Experts of a small language model.
Experts: 32 experts in each of 11 layers, 128 SwiGLU neurons an expert, a softmax router.
Below are experts of layer 3 (counted from 0) of a mixture-of-experts language model. Rows are named router (the router's row for the expert), gate (a neuron's input weights, with its number), up (a neuron's input weights, with its number) and show model dimensions 0-95. Each number is 500 + 40 x the weight over its row's rms, rounded and kept within 0 to 999. Numbers have three digits each.
Before each expert's rows: a language model's description of what the expert responds to. This comes from a sample of Wikipedia text that the model never trained on.

# expert 3
What it handles: Pipe characters dividing cells in wiki tables of sports results, elections and statistics, usually after numbers or names.
router:514553513520569489536482495535436494496519465603518517531496531508519492471502494580459454501495647510484443512513487410512486575455396550483513477506480497477416540428485510524484528422463480507531511506540527488524554521453458486478473524465434543499488490489512499498511476461456563461
gate2:458466526503555471481470531470558452437534539520531477458457416455557602536490516502556521494538583564497485528533546563514488532467554516478494517460482541549530549484480468554466534529472512544503451498477443449579451498545566431475459472531494511515535461535522490487442524537492462575
up2:522541495543460465535493493494479596584438465509443521504475517455487481511483480469462469486458425421541535451445514494445538475504509534530507494593486408478403500471581520476456503530540535480519466530468506460495523533491459557566516532495533508496512556442466513551503420509445514546
gate3:502452441519517437515489534479509497464509549463598468528479422525469461416506479480506487532471504518483515518522578626518537492485552559496534471533490488551509507520487460522462561545492488525504622566433507524483464431566518473428525485465510546498510451538492477438472481479471505505
up3:435464486482479462510511533525522417438526457481587529452501441450441496511454433483456445554498504469478487553424570524515532516470496522459521511452432495411554556474515512553526501481548501421486496522476440552477503492460488507534543528431524575507491443436537519472556507510496496531
gate4:534578473477448516539546508516450566485472532488493510455500521467445491513452529449477527501461529478564465519455494470411569503481504508433533551469476429538458484483527477511465545493546446524580509423470556486471479490521505512515537532412536433485527548405515523493504463593491498439
up4:543542463527494475493480549530520469496449474533446516560514507443455487550437435493604513506498502443585450484492493582393571547491495432470444538467513488514484471466478506458513549515520534584584448444527550526490487442506510496545519526461522463472497519467456510461512500469522480454
gate5:553470522542468503484449587536475515477504513551473562521513509448462434533474496435520504552513506509439438536426520553547487590443469532550491411488505553507514497465475463477524446510462566452526513514546470486494545535483468507522521525496524516518519478454412531459499409463405475532
up5:452590475482504495503557440514530570506560498538479530503491538544539511477521462500567488481519540505530519455485457384502533527537476490511550443435456456479532493484476543536516502468472488565544448471482489510457537524540543487492463590462456516437418491459553481476498582510517458411
gate6:515500542515500570549464526538573523518472549503446447507519567499516503496532531558456480521488510499482559502499479488441448490558421532518526486487538505475542555501584575492479515489437503492416483581511463526450486579500565479589500508456524543534603442529486525491538498503465494444
up6:423531468466505492440545457466504476456526502461538529469507513508434491547533506497550498506505512562498457519511478550485547506490553495397472517498505496563443483472420436572567465456517516471506538482574416464541554409526481492407534453520415512497452507512503488477487524560497532508
gate7:537498525548512460531432529428402492553452482553564490541509489474477429490438506491498450561511373486588548502453508528490517443476530456476518469556480468509449566536485533521577538496519470510497502480462411537493489530496487554453554517511482513550452512527530459470503491507527529536
up7:451447589458482474525553467485512471478463498445502499529445508502537470502516474562429524469515440475497462528516437497563498413422532523532492511496523507460467475502482490478471433538453506503489546571510539511537556446539492437535457507438517580562509518482532442533524502457461621486
gate8:418463513454548494508443439471484514479436486468508489503519453481437442533557521460465549495525438522565530504608533419471485488446450417481508517492563479531508531496520506521510497463557467460485511554524492484529501510503511379445488488435486542515474493500442498564491525524577551518
up8:548564475540545558517539538550525496468566491571492545521463554495524505529482417490506470485500563475418502552445480567494488526484530585510519477523445470476459441506543497467412525509497481518490511445479512561469500462521473518538519536579527437540537537514585472508453456478427548536
gate9:590488409536479508506566500537496511524515478538467490440465474557413554583509503496528499489448453517537509496484472536466570475564550526485508551451418493527444502526520506495499511606522445480452487488421534493537458485525509513481530484535546437473418557523492541486477558527537492471
up9:528504457529575511508567524540514466541559456538512503471501496538453500539522454554509490415500458521532494479535442464469492525574562477579465553483492490505472419565519488447455456494499523436472553552490493530568513507506425488410519480507549473523411550511463514557470563512534500534
gate10:429621500430468491444445496565505566470557500509486504460496596465527500553483551466512476462472569487459406494537470481454538527459462556448525461513429474525500497472486465514466501483454485502531468499518503495525552456455471476536444503524480479519515433529496521550590500567524476477
up10:535406460523553555587526500447480492496399530497458526520518478476425464511550505501527473514539432525522528470480568499478508503499493511505492529481457513532510558546516453464573569511547434457490499520448521486497479504537568549527492530401532505508514522448546590460430512467482551530
gate11:511430437456503506481528455461442452553479476531565474454484464518482551524535543479470495559425424464575496451489549507445517479459522518467449542486415501553530512547524503550451495541503535516487552466501481498526454515431498505456500440564519466443427510511528565590519495459547494507
up11:479457449540554541487529419406448462494471468468544544545466489466485604532535530546533485527502489453576483457552566593488466526541504503517463533498511500549481445496540522528492461532522486461500540520464539498503496522479507402508600431484514526524440533469495540561513512449506520497
gate12:554500522528527473511468478518415490510478435470536583519532515454478456442545512438518488541447536477490576543537418548535503509556455525527506399458513534501532439558546536537486484506486542435540485481573445500475528543456475522508478481546499448486437475510466514519438527551507517583
up12:517498472508498438435533479413493521501508501490513504522414515550498499518540517488446476449512582424532489485437463503543575488515464455552608563511521535480450459475520476510484439558529514496491538455491476490469502516524500457477482476520484518442384413511460424494465472468479563508
gate13:498501459572438545499508462518507556485545426517460500512462468549573473529496550434523585538537507514553484519495564445561532437536533500432561471409503461488511478554501549553435471562520491505485489477432513534519416502482544525532488504457510479505505472543559455523479500524545428491
up13:512488480489445504474518485524465582469521542523468486453489465550517496536440488436556521510490443500604525535459471527565504530471482480417507512484465554570519482573497445490432465510488496488447497409474540451548583476532516506553535442551536463471464526569470496471482458436509479451
gate14:497538426540501479488472529535636520483517573573513474510487470489511529520492517483502508555487443525495480505495507489452459570500487512440537511413467495479452496500508510445463506461461516526558495484512542541550421497499567399534498518476552484570507486486544592507429431485526553493
up14:506516482517567437474463537509596500538527496521518419535582452489498492466469543498512475558483399517526519525498513429476478493511503530479491465514524529463494510510482404412460545517466535514505559476515535560475464449509551488517533491542532499515535571501500545561411447431524576513
gate15:480496485477512403502561514466445525489460432451524485535483429547439497447512424485514511485510547470456495459434530505541506577483526495503551452421514536466466444573475472473451453523519463480467496479530535451447491486483506477487526460559508494554477403515507445427441436486534549499
up15:605471498489543495534515517508473468528557469590446500494497584465558541546491576456475527546492482524566528547547508494416539441526512490512475526542490401525541530485523501535558558520483521485472533504523456591528525515559469528479465524464545491472489571490512546544549553539482468489
gate16:476467497511542544587519464532553415438481452450460616503512529459478533436543492524460513503506432444493472553563484587516505499539452565488440511547538510517516446479512454486562545476540481451483603500516500509478469440557504500516529457483515513544523509508492573520522525524500525465
up16:531538547490470529529516478488497497569430531509492439496496479530463503445463470492524524532496556504465540474472465441527531449524509497534508441452541508446475450463535550520473417446476447563533461499497581513503510560479545448549538565505456461539498545481387473569552549526565470453
gate17:530495483564478509484438551595501518482466547446451400525524441490554508506481451501564519471487498447508482463466465555506547462493528462422443491531481565439462501533483519446504538473457576553492520403516516456505482520506525549453481529495482478521474530501440522450473573487572495450
up17:433502469493461507520478460503467544468529542480507533502461454584436469537410563498498497491443454495437505569557424549561562470537537522455533511550497457513478508513632482591474532483461495504476477529525516541504499523483495536548511474484513582515521408478500498482484488540526459506
gate18:531524577510446446507569506542526443497542481460559527541535544495527501507533415554508517496559542532530549540458519475516497457503516495527477538529586497492521588455456543450482489485395540540511491470551470441447503490481513497431535564496509502544527499491517396525484559427514506505
up18:460508487479555503539448487489511537509541498495512543529471499473523503490501561500517568517462499506432474442553532505566513471519414480524513512516523406437511467461497513525506564437414545474491415603532528575562416567548482487555495504513451528531517485483524432490524487515517443535
gate19:499549491533482523417542563590508480482501534574436442465472501527535454520468501480533519524546490533530493570469581517506428464529478447534496523489449555500501511411501477538521510480472490555493574526528401507534469452528490522440496499510520574550465433482511526437452490436468530500
up19:453519466521466540417478596560486485497533516534463485485492465548515467529426468468524528506586529536513494554512567429487443462549455469531521500477534565462504504449498520540504517460434519536507595483537447539577448439508459458476531477498544525535502416479488562444510509489482490472
gate20:468543450435508504545493489491533504512485493503603496524472460481505525510498603499518490454486524458397478522568533463428515481500495548467542487485498458506587483511547436528500524440512533514587490502475538497526422482548479450476495458514565548533509468543487499535447440546541414445
up20:457531437430564502481507504475584455471552464487592537519461450492479516532527600515523499411462535461429495536531543444516499504468485514510518509506509442465528464494549558539486471488515518512559470440497475506491397465479529481517496472564516466548444451500535492531452544567560487469
gate21:536516478562470449475450534542498478490477444483523487532554536527485549524545498557449482475474462528527498461447487544467539443504480471486449502391462481458457522445501501442564556525522508510552515457516531591526487503429420479493535529511548453587562556452479569525537501499441527497
up21:459466568432510508494546433447523411542500580511564476436517472477524496407467428526499463579458533468511520512516480474523451512495538457482508509552540518535538504446513486538515467514468530420508455524533513485501518472562506503436569532437509531497470475496492395449483517438516550502
gate22:542508517482473532563507491545514489495531542489428481492471564559495546508490527472471528439472465522500536550488527545536507573453447483510457513528422512394479448473563491464455483537474522412505414472461556519547480560528462485591491442465513463420529489520483535535507542541537502543
up22:493499509529517433493536484476454431518500433461504517490492456467514473545525464505484510534557459524447505451458537517519473507520570594469547505542555521551488504585420467506525505505554479525455510438563498477504479479489580498439522524512535543643495491454566441492452509460530481472
gate23:566534472518445541487464559565522506462500475577465513426479496493495497558505489442480529525441481582522460540498551484497534508472473457510480532458509482515544462478440440493519495503538543548487451493502547474529547597501495434499464514473529475450508493464453470527563528513418360525
up23:517429503469456525533476506465490490521416500491494449392492472461502475515496575508435467482493465467538522484521599496496514414497518542467503539543529511551515496530504440480480530460575430474501516464456510503480472521418421567510482423524567502531540534591460468541486518534495481533
gate24:488543538458422493510450536495493497557452529476474502536521589592538454498468527549484518524495488520413508597453493506560462446526536510455525436551538538477506482458515555436492522486399553535544549479489530535421517500485529539490549536527482470467554491462542464458506502497486479439
up24:454517522451509481542406496485573527461381495448454450534486494480492479460501525480490435439554521509498517478481480492589492535498447502530481436603509508483458471524487533530587574490470517483509518551513543512569575485586502527452548478444479517498512488481510438495478468494457510518
gate25:441511462490513511562470535509545545524504542447526462522541502519536478538444640545525529546441466543491559443572568474503467452487458520553501534509481499474558576429570489512518530503487550478537501494467475487572454546535549464485491489435519486465524487536456476475496571442513481491
up25:503529509541485534418490515518485495484502485537520552469502434447459539449551402460543484450527532553485472531431380575470478542514532537454494486473503529556495443546419498446470470490493483536527500489515498505476571448460465501455534443580474520566488508505463496520507430535468501546
gate26:467572537562532539510472515535563487495488517579457524525501551446537465462498515517503417570499503516436449562526426508530491577452479489517543459488500490496498494519448548500506552447405486462501531511562529559509514493477529461522488537410483543564524478489531473499479424525411547477
up26:441556487438456432528526529515504537511557526437486553493533538578513486496574460459530516420508553540441450485486465473464516509506474506489446553479513504533464597510503450483494458450571512593470415503498475505477457524493483440507455502500471480454501471476579480500522586468513445484
gate27:484513520563525540479472517582514560491522536529456521496500536557451508539456559487418526461438470540522531498496615536457502491528463484503534544509510487526495604497505528522458487524514512523480455543450484564493448608472502521563445502471549484428490449501485474452563574484491481541
up27:455491495532545575489452542547551548515532542515456511526511521570455528561464534484436518469434463535502544510490573494456543479558437506493504534506504476544514591471527524547464515508531481506492488564458456590487447600468457480558468502480555468469557475483496504436545571479493523537
gate28:459489430496466522532453484488548549497524480475558491456490534547506499528519492513525442490520513446460430588483455499554567524560524529444514506450433519520477558573567538490405549529489482494544534476476531492516522453503441513541501494499533473580505481526549473587497435483434553559
up28:488470451480569474465442498428543536494488511535438474407479421561432499468578525481433544477512457516561511527456535448530543453498472495513505469531447519560489508489521477531425473519536493526480464514522454491530417535549512446494508542457564492492490461498440570550502519495505539581
gate29:401455545471470469560411436494521490507513513454505472446545524541582472522504495541446564544503464530533366512479500473522500541497478514469516503559445532473554514497486503443488487471443498519560518549501515524441513535522514493502545490412531520515448487485535398523523517495428512512
up29:513597534500470529528460585458476548469425550478486460582487564489524499536511480523476418475546463495478508546501502547514486438495492549473533491529568513482422559487502560501531566478537526457513579513479512512485590446482566564487470456493486496548509502529484502517509431506424550489
gate30:503501511547508555503524469505472469542399558550470447513469483475522507454445503526527485515484464503490553504579438464434458496534497481494573526529555489474540510520461516574544444460484476441430501529515425493591515478544527438459486488423545530482525596432486476478531459503505489452
up30:547536487462477544456429424552511456468465542511544467495523477460458527489516574460486554534503458472445477504427503515442480521544504458420502487606492469592499498522496445531564489515461553506514478496534490465523522567525564522543550467546505523429482496484429493511562437504502473448
gate31:504402471481476457476530556458445456523459528515506489557487515527519431451413538497463474542419480524486529525478467521455509418451530509529475463485521538463506594528493487499471518532492496464512481473526473447639507493503545554536487520592456425475520476517526519465525440512491521532
up31:413542563559546487520512531567480499567463483550494509470475538390543507499507511525537478467485431546531466536504473442456500567498455499489455515472508491459509523523530499480484508474475516526562501521506483519553480465533473484462474527413556599484522526480475504615502489436434579519
gate32:483462551406477529462434515423470469520457470486545430479529473494422508518519536538465533499509513536573519523469584510444541442509458455510459484579562537522511499495473511517542480446470513501480492602492451503445509503507547539445519435457518540458456451534464522467463515530544479430
up32:498507500513482511486539476524456559521539588548569502539482586494547552485433536591508469515493514533429480459512469441511461513451475565510501487485487476496577511507536512535516573457445563522528481478519492491586454471459488584540470526513433529502531480429533465553500534492487441432
gate33:582513505565523544488518505490471407487511481485431427463516569547524555500541492548469594479501535467579478456484592449408489520490517459529480536490521502532498502467446501521534524498537476550505450529462469523441529457528456519462479554488455507439517516504440550506459502542431448508
up33:406546547467530483517545467469527541500524495487597539496499466470524544484544504469531508514561498577491540467509488535554463490494466491524548527467514493548563483537455493493485448519591489461508525563494547466521524527487611512521561491492477507524484470473573403540434495464574551444
gate34:452490468513504484507516472480548461504537536447530543501494414475475540471534496533488498535530549485493484389514463461468497473474543477513524596421472395423505544476510528475389503469562538489427477479433426506538503465538438444536471550522454489506522498522486514488521546517539511503
up34:484502512502463498471482525501540559506507475489466499519526583495516448535538550490562503487487519594548479551431514540407504411499476544465491464517508540466527475502440479529572512508579501505501530493482448507461508516500535552507497445439611521498488446456563495512515485559417411462
gate35:515445517497481527586536527473522491564439481517594447505536467421448560467523506507475490492524547498515583547511513464440518446549508515465562499583535540493518511541540502540490540492495495496508501427482559562492415454500501520466536438505524577454551527523550485558431537469495511520
up35:489489546530458495486493589496496471454454549474459464507564476459521378522498539480571590461567462496488520554435498538481475555538515507496492508556529549508555509485542498430484460462515514506461492555441509472456539536465497490501506489517498538510503556609516512545446429534433496536
gate36:493503421568510483437552567515573483466573530481516540424524472581473502500468427525495461501503464496542509548475488537496542474525448481496460520518521514497528496509545543415458428477569473548505539444464486447540470461439499470491469504498568413496542540480473543527579491458548498511
up36:464493562481518533578529459489484490505554504466492549542513547505556474497537464539484528512509536590459526504487463428568443527471484469557515496530539514446504446426440543425488477487406576490516553546537492512450490511526516526487516563456477509468560472481505437485482564444426522451
gate37:600468533525537488509587505457473512516477490448538470488528443473497506502430542489507563558462451525477584478515468487553535476472524495491458572548567440468489548509532507503514528528558516500352556514519468511552493525513460480480536531519477507526529572542438473540452500464536477479
up37:499495493411499452435493436532545535554457513492527445567528503529540484521441519506548525459488451476426513561534453468447493445401487464453504485522532470474456544468472481449447512471424543502471544482478537472514449524502453512561514522595557525479519495528456534513523421456485510555
gate38:556568531586527477517510507483447524507491510533538579505501487458421460541584476512439474510531498556561506546494511514476438535525475466495497516529489502539471506475505442498477498532620507506489581540517471542478505493449513535548539473533545484515552508516431487473480554423549582583
up38:501548533427487473491466509514416477450501546520613513479486505510505484534502574533452499421460468503447485507564444440506515482506478579501595502512473522473527456515506531440457497464422498435497532497514519533452481544483518457553460479460591567507503479551553420476486479482518490480
gate39:499501457547418483488504515472518552568541537545418451521481542541545453508499472483509526478502440537503476577582525528506568502528467513534552441463462500530503489471536536570524617524496575451536483508516497517578497555529559486499510497426470530473546480500441525469508443537444492521
up39:463574545494510471487462503514534560456467542440534524551514464510457503502520475470563517527543543542453471514464449515482474488502515401440466520496535435524492509496532459454524397467462498527506462567598488522460492497458522487499468510449468473533498489440535440546538610480448516429
gate40:543498523489542543495488531538515561496517514528473458527466525567515479532443538495548592483443488515504511511491487567506540444449499526503449542500458469486483488485560522429483503432484494534483463475447582494463536534501481430596489468517580459429533515560468590543559487531430511549
up40:454527476525479528486441568491536509468539552539404521480488575472553533513485541534435481497459512501559508462481478524423474537469500485464470498483491524440498522410528499495506478449529470519539431485424515543468497551437492532545499529424488506447493480538454556474531556622447511520
gate41:555453479506476437494547577463504454501477519472517473488506438550420452531624493566488483529522429581530524536459551512554483439553531469511484462528521467513478504495551470456476478484528532435477518495496470415502466510478503599482474513552568467544471574499483527496521497460523517527
up41:483484447497498512450507513561472505437529546596494533475472393546542523522579535526500486553467450549451461432545513516516490515504539454474484545432469412497471526522489528572515548490472443464446498534548475499453529536510462483534513538477457513510504467470594451537568444487473471478
gate42:499485463496505476480482514488468444508541454459483530508509442445568532476501502505525509473510430491526529477503497495455467563414474498493503563519478514546571443431538457527495453457509497475487428425391549429490439472505499497458533431474530483475414468531438537428461460564476484525
up42:500489476488455483491465522437520461594496509498512513514458550486541551493496496472511475474489519541478512563553518475469583505497475455513510457532558500579554456426532538520559511449466622474588412454479545468476465507484529519452520546419533488452478469493470537442466487544470461513
gate43:498488469598456493495521505533545468467497510482428515518452458550489452493496511465521511532501399503457614537543484601483490479536537431431486511483486428555485528477537487560536531489522447484448505475504481464571494497522540481446472480584481455539501483533516550440494508520574538530
up43:473465494526503446500482442515596418514490505500541465460465445624490385501533508498508499464478435565456569463507530475477551513468532493436483469484430476484494465496485516533489518457536553474562500494470504481530545512514486536450525529511570489510474442495580532477482496468541569559
gate44:491485504472463483450493515524537511520502441443501447399492471540483491512498547457420564514474479493511503467555554454474554515502444482517510568521464521485464525510535468527417459450512583535510540401525522454514447518492422525539514475554545475456478466556404550533564526491497478467
up44:528433481477513497498569445434456440541518526464512525478465398501485491544523437579614462521472453474487546492538513494502508489498548500558506559520477535417525519484514510509561471542520470461485514581450429527522478495485443541466513499474499538490472538612546513504457546475487527528
gate45:489530575496517517535512539536464397532571546442546466532563493583512451559515432503526476470551581552431521497536524420487485536510450489513481517523476485515474528494478518433469494484485521440491520556543466459484592553498497512488509577500467495558491493470452503580533532510493558509
up45:481527573411534525541552550493504498522550530437548471498537494587541457514487503491478512442527525527434515508482550411468507477484496510474480538532497483478524534508501470449473485446427545490492545562586471509520502563520476513478497558521514544578524428475516508625522561478493547508
gate46:508498476522476514458456533547578393501519547522403510476567533504464570471500560509507536482514523468515539494483536534361565542564495481503484523491530546517476467482557495522515486466538474487513472459413542470470476537478458488476513502501462508437469508471516554535481548548423526565
up46:566498449517427510470428548534511444497516534479415495498519539523498544480469573507525553456525508507502493474477508565463543570551479453496460553502543516527480418476521477507538501467506502484467446447427583421465458525454486505480482504486475532453479490427521554563509495549398530538
gate47:530531567565515494521556515487497525530501517491466502536527546496485557479473526490506489462443528478437512450516485443535589481484527576448548460584506520554495526462450400548554485469506445515444503478539486490489547453516465576498526460515495489443592476499520490440450481426432466461
up47:436464487496524534500477446488466460515493505502514515463485496510480391509522483518452507577564480538533478560489481491455362537515481450542465494426468492443481479510492611457475507533514529505495500547498523529515449531447567443520477550503479490550405497507453501564556514518556514531
gate48:542513473472453490414550483556463513414494506523546483497447488523544465530487547500504495479427411482419547473557436525542552496490532496458496529504416466483498495559561508542512591520498493473436524522514488481514476487456466502494465538497524518543462471552543555473465550548595456445
up48:499473537538512489448528485557533511511455541452509438459510454529513452441478509517516524471492432468495593500506443448497552420468500473507429501549488403476482435519524549509501559496445578522429553558481522513505480518527469527409517528489495530514487511572517530516517544464588465446
gate49:568468514493552532462571466562496484456485521548490474413471489497496486498535451506502449485541461528453549475458486489517458462499602514475499534465441481487455508592466476470476488533534495509491466537466515503495457579506458520566510566561524491527515562524550513558518391486543521598
up49:436544509542496496495414506443482537484476499507498528580524513452539510522447508505490494508473570440495465455528510494444460593432442488527528526544456560457532502502472559499535483413482465518539482450582532523567554452491533498476473440451460524441491421449518473484453537472469455486
gate50:590511513556416483444545449500492484487504416528433526517488490436495558593501435498518475510533459507544515528506519525505522482535447435526515471556506540558547430453503486522543513552425530476518492520520415502491569480515546458482498465503514496483488489427494505454521604485529535446
up50:412534512457531453530469550470437525504483573444523454541502514517509537470512516565426475434457508517478410491510470442498496571460514508546466543526479520468481551518520527496589502467540487458500470494524552516490444522494480519498546439475437578494444452449518540494467464566434445455
gate51:511556575470477532504463484452535458565551483422491503490466531437534559502545501505533496507533495487542531494487508482489507452444440526462461427526540559498581437486463497482538490446475511505515432500502456467356560502465455504477507536456518518516474484555463493436516560499478555427
up51:462440433544526458498524508531476533461499492585534504486530525566483462502463504499419475528468532503430453474545503493488496553586526498548536548457467435501430530485558521535464488574499500456471550530518559532615487464543503528509495438552473483532538511453526518532509487512487422578
gate52:485553527449561524459485552486582512523519493516580489492441504521530545501529529481539527517462558465493519470565469478527577461515475553502484458458543458473426577491436539524452576465510474562538509493567536532470497545470451464432532523466486472496569496459561436562461533472476498541
up52:492470478458484496434532488571528502446472492497533475537487418414464468504503599461528562545577529476490517478516515510554428566456541592522479454507460492453435528534494447498472450574576518515528518466441540461531451468476519499451481509535473516506493520476538515452485478554430491499
gate53:403525555483451497522437452507509487418493548487464496480460512509523470544501456495495469478385499503462482517492502590474483477541503489489489534468474494509496513437563482575512494461485531490520495531509552443512513553478562484487421482520490551549479514394533390528487522508553566555
up53:582528443515524529494566452487499544547472490548538546512471510496446551421501554496525522505601556516511481458533455414556512538470445519539601462478485500516471523556472520466481451498496416485485515524483441509526466445539477500535568506447459501525551468517497576527519470458461481457
gate54:446502444443516530599520458502579602558429528472558506517522557485490475569502523498400491469481466490473469491461514514571506444424540603521442503510512539486467515496436500493525544499492534530545453512441527513490471507506544471529479494530486497561461520484447519439538463519536509495
up54:465547462503527504486446511552486506492553496536460513533457573468525527516508512527475519547461522541503451457489416437553481542499442489554606478451470536575537516492447542498496479510520480527475457473514530415509531458544537441502462494492462543490446424428561456403501493463452508466
gate55:494533506526430581453501485479455500498416497532491546471495495483519577471497586505446487462491540399530475466502456519531499565559506445608557463471476497493522474449472498486523486483523509514516544585509509526497548567519421526460462449517528539419482481442471515489501549505462455456
up55:451500571476486498519477481494511503537524505484455515569511629474524499474524464516454550500527547521535479507521509468499549437492459485568543450579582523532529486450504472476549453484456495496497516481541468476474544488478474532511502528481415574439458510479468469470495604527446466393
gate56:466510481407463543526502505487336483493513512489458466543473537463563523498455526511455459516523529463475464506543537540545495523530491453553553539473522459461521522453475530552551574484457509509480502520531515527489475467474466560528442453471481463441548503517509417483534461503432424450
up56:547494431526509509529557507546465502428467495496513525479492499490473485530449511474536454523483430461418558522517451582497491494506560495480491524423466449496461495579564477499466539531507458463439502466478514491541473454502473461509447476593512439562496504579555608506524434486535498536
gate57:548471464489540486560572483419526534538465538505568483543529540564413488476507520515538427497532484571457490486443470491543505457534525530534456508564438543464441493454482487479486502512475519494507472497487495535530505507574470572450617492544536442469509517511452494487450493428434520537
up57:578502520483500559500523408455458491517478486449476593516440541512446487538479499519527507423538492487483532463452518512606451487495541507544488469533409506453476469501519488465462553550509486456555487459516510474526439459553461540470522496557497453456505504560517431472468504579471535572
gate58:519396494468489531457490494450547456516484493483505459439489491496465506477520578501496519509559495517587519435476574470413554436567497493505452529507517528521545497492492575500546498516538480439506439504450443442447496436503513498453541489476439494450524492535432547550502572528575511480
up58:481578541500500453529552488530436562498534524517500560541498498508531515467507426534480458445411497516413481504539419513542480540434487518487559476456463540474493526529507416486463556499478530581491552506536540523581492587531521508532446521558548491526506528460526477501479480492480413498
gate59:460543479523513455476478469494471494514518476467486484511573633507495529456485430519494491472457550516449481494551522516450434451508480464504443488498482500455506590472599491479576549532477529492470484530504580465557468475456541548458509541507460471519458494395528492526513462508439429498
up59:424541495529544471497479483551480457504532513449496493474580591519535517478464461502467530529463503501406499530553482520471463447486498496497448539506470475466502596484597499520530591543481557510452475516468540519553439490434498496486480530533485463487467474455582486522480443497422440551
gate60:515486516464466522479437514481493496518473525513493407423425515557546489568480594528472519424457454525485500550513562510539533453487552567516511512526437553516582520510511477511486556500466469495505475549446535455448510496505459528516402536534610479471462491485517485468446512486490513445
up60:539513529432517498528470502431504483568466482457586459419550501546551524530515507517509457439503466464494469538503463462541544457505565577503541474558473547506489466574491503450441515493495521505556483473435525568437478481499438542521489456545557497568488503527593520576457475514493519516
gate61:520418503445451461503539505459528480473547523464479482532403422542500419483461458497504524526462492456462517476489482517483446487446544472438559565530547486532573489430569481540465472503512575497519530495513477496528466402532502520448496457509559501496507467544457519400501449490539481527
up61:502530477491504521556471510534465540484510497529507544473535555476469519556499526479495488444492549470549507504459536495454596480533444505517463539452473538557479555493456499400496497448493502550563530433504532500546609572564497488560556518530494558574516477458506510519508604488448539515
gate62:474528545506546494469511466528450486499456613546494509554563510502454561516488519522398578539477504516544503494534580467430481526526457469503527580503503452562494525474511517531508487551519437436502494530493523538502521535413511500535485477534494507443491493473404475519500584497565437486
up62:522518471503466562483531560493530522465555376473500528441482539457537462459515487550575467463541539473485515447470466543554470452447549547494440444503540526496491496499478468488525480459533528566471473489500502431442548478598521520454519510466443437560524490514554452471456471517458534455
gate63:464512553496445477455534491516510466504594485508518431586518499460530553565463487513502465558504463490467494499531524504488542511426542457431531568478586455501517455441427496432518517521447529458513497430548490479502456454515470473479502480526484460461488440546491424517459560461498490412
up63:499515549539446583522460454544538442543538513484462460445483521474489505603411467493513448461492510452518575491484469562576551504473569477443497523458510465510542498525551453495544451523520492516521498486497534410482522450498429510423540496536519458496425511520528487532476564517523548484
gate64:448475478507523513513460552526439507480480565550525452499504431555443471506550552481453477497520534524536439503479458536525489561571522534541450461527505433568488516469511403475515523450507545561550488529509478482469474560461429481500514443586513539506473547537506605523517456502481493561
up64:542501529515483515481533542550442445497467522513435473442545476622455510511446505440481483468500470505573524540471440500525550480520526584491410531456492561542505487524448495521564467572500511457457475549550463463543538535517508516472552519555494557484508480506457509485596479438516500529
gate65:417553489441485548538493514516493542552539503525493426481499543460503484480497531508551488513538503513489404447484489503503538535519481499542475508455533424478551498515509488535509558552507480605426526440493544506568418415465484573455468422507493464500473511555548450456514449504488455526
up65:529511476522547463540513529524519487463490533557510558526484532470473422480437421472524478534499522483419539549437450511510429594497538502588488465460515478468467536562516524472447469476520532513527462413538559521546493504528505467538484557509531487514553527479541556487480416467464530584
gate66:496481476559544487473549495480449498491491561453529464513524442482520509442562463484466497596510474500457541517395553541473507514533572480541475542542543537474536510583468443474534468451519448551491534501511527458556479515484566588497497498490413528509520521495575436475437520511543538491
up66:442566478493475495461477512523418505566442568457483484480503505463512524484459547532476478476446482467424564521408500512449448487477555511568469518519461516462516475492476486482450477405527540474551546537474502415494478567461492589561549481479446509484464491513500556510537496445484452461
gate67:506561525535508507495571538512569504433498525442450502515537494431476518485451508547567492464535483497536503490457468484457500555380492495453482502482434501442496563454487462425386452499525537497504445428520540439528516461548461461464486538486521466529481501519439546519535469461457533511
up67:542465504441435469453442480480487493542455477516498483497486566513515528544567536497422468455457441536483514517558492505525524395508503524455505476571516539566497433550505451515497501497510529488546480516484574509446533505496521637512529467490516441489494479451475472418486469559497471427
gate68:588491487467436457511439481494479420529443484506485428480543491458465492507497555478473525440478399482542519536435535550567475528467544492495468547524543559468531486530544482509521486515458510563506493458418534564482498543530495532481472471511557551469474449516485491379516461443472500501
up68:522505414486484431499538474488459484467512497480562519465496440517512437525504530449536475474489491450447558473501487525542430484502532537492519440505481501491517414567545451495456499427556445468555509523487508520552457530530488531554517445541532551564476515446597471578538438538537443475
gate69:485544501513504527469550483535442473543471541490534499510485482486393564474514577567434510552465459508595495467557488526434518521474523496486508569461465442538474544519496481504536519508586533467508537495486464506578517574423524485501469457503501482448437538524464575514538550517550533455
up69:485479531513544533499552491503412472520473541510555489496505506519391562460531579555448483525463514478598477454570514522440474541467484476533478560457498458534494534532473496476530511503585508447525522500485495531604539540453526474517483438476525496434482531500485567550534541459550533468
gate70:549464476484535525483482431487488459526506540514425464500480494485404609503507551496434560500469487512560516453539558458446504512477492468520458574496511480521499479399489548522521479506531539496458505516466446538513468526473510494494519507457520485404502456517411547515538559589551527551
up70:527454457470540525488491437465500432527528555497423496511477474470414555505538577480424584490503464473543507452518564483490518548484511445497460551497540484461496486404522516489505509528474463479500481476475436567515424543461503492497505524453526528389475468519427531539532535540540494543
gate71:505527618457478535461440512533451451493550485420546510514519467456512541443488502546455505536492557519477526541534507466512408575426476474475493531496518520444594513470490418529519407459511503465465503583516459445466503476509524549470519511467485512514491459478553456464509478512489553469
up71:514541460572520452517589501478518473454456538579443545498497597537517503588529482527516476518519533491533451425434568567477468503543497422515575547498552509495528524421505535516523544540485460534528514455504471577501516486438510479517454509495484555486485487473467444453496537499500479557
gate72:531459486503512521535424489463535519511561464494549528583530487491491550512521573470452470458461469557504503494511478481482518472428450513427568531585517505555505433488527453496454544426500525509488486558487558466486453490552486515437517478510539467505421425437530516414447447451485488498
up72:569515501516540500537460513420527456584498501466482531558502572478527519499553517516413454452495490549493489478506514450486509426458480509525565544597559541565465463518468483447560494485478536489513512531476538438486418523505495579462522494449484429464460476415472505484496479481470452473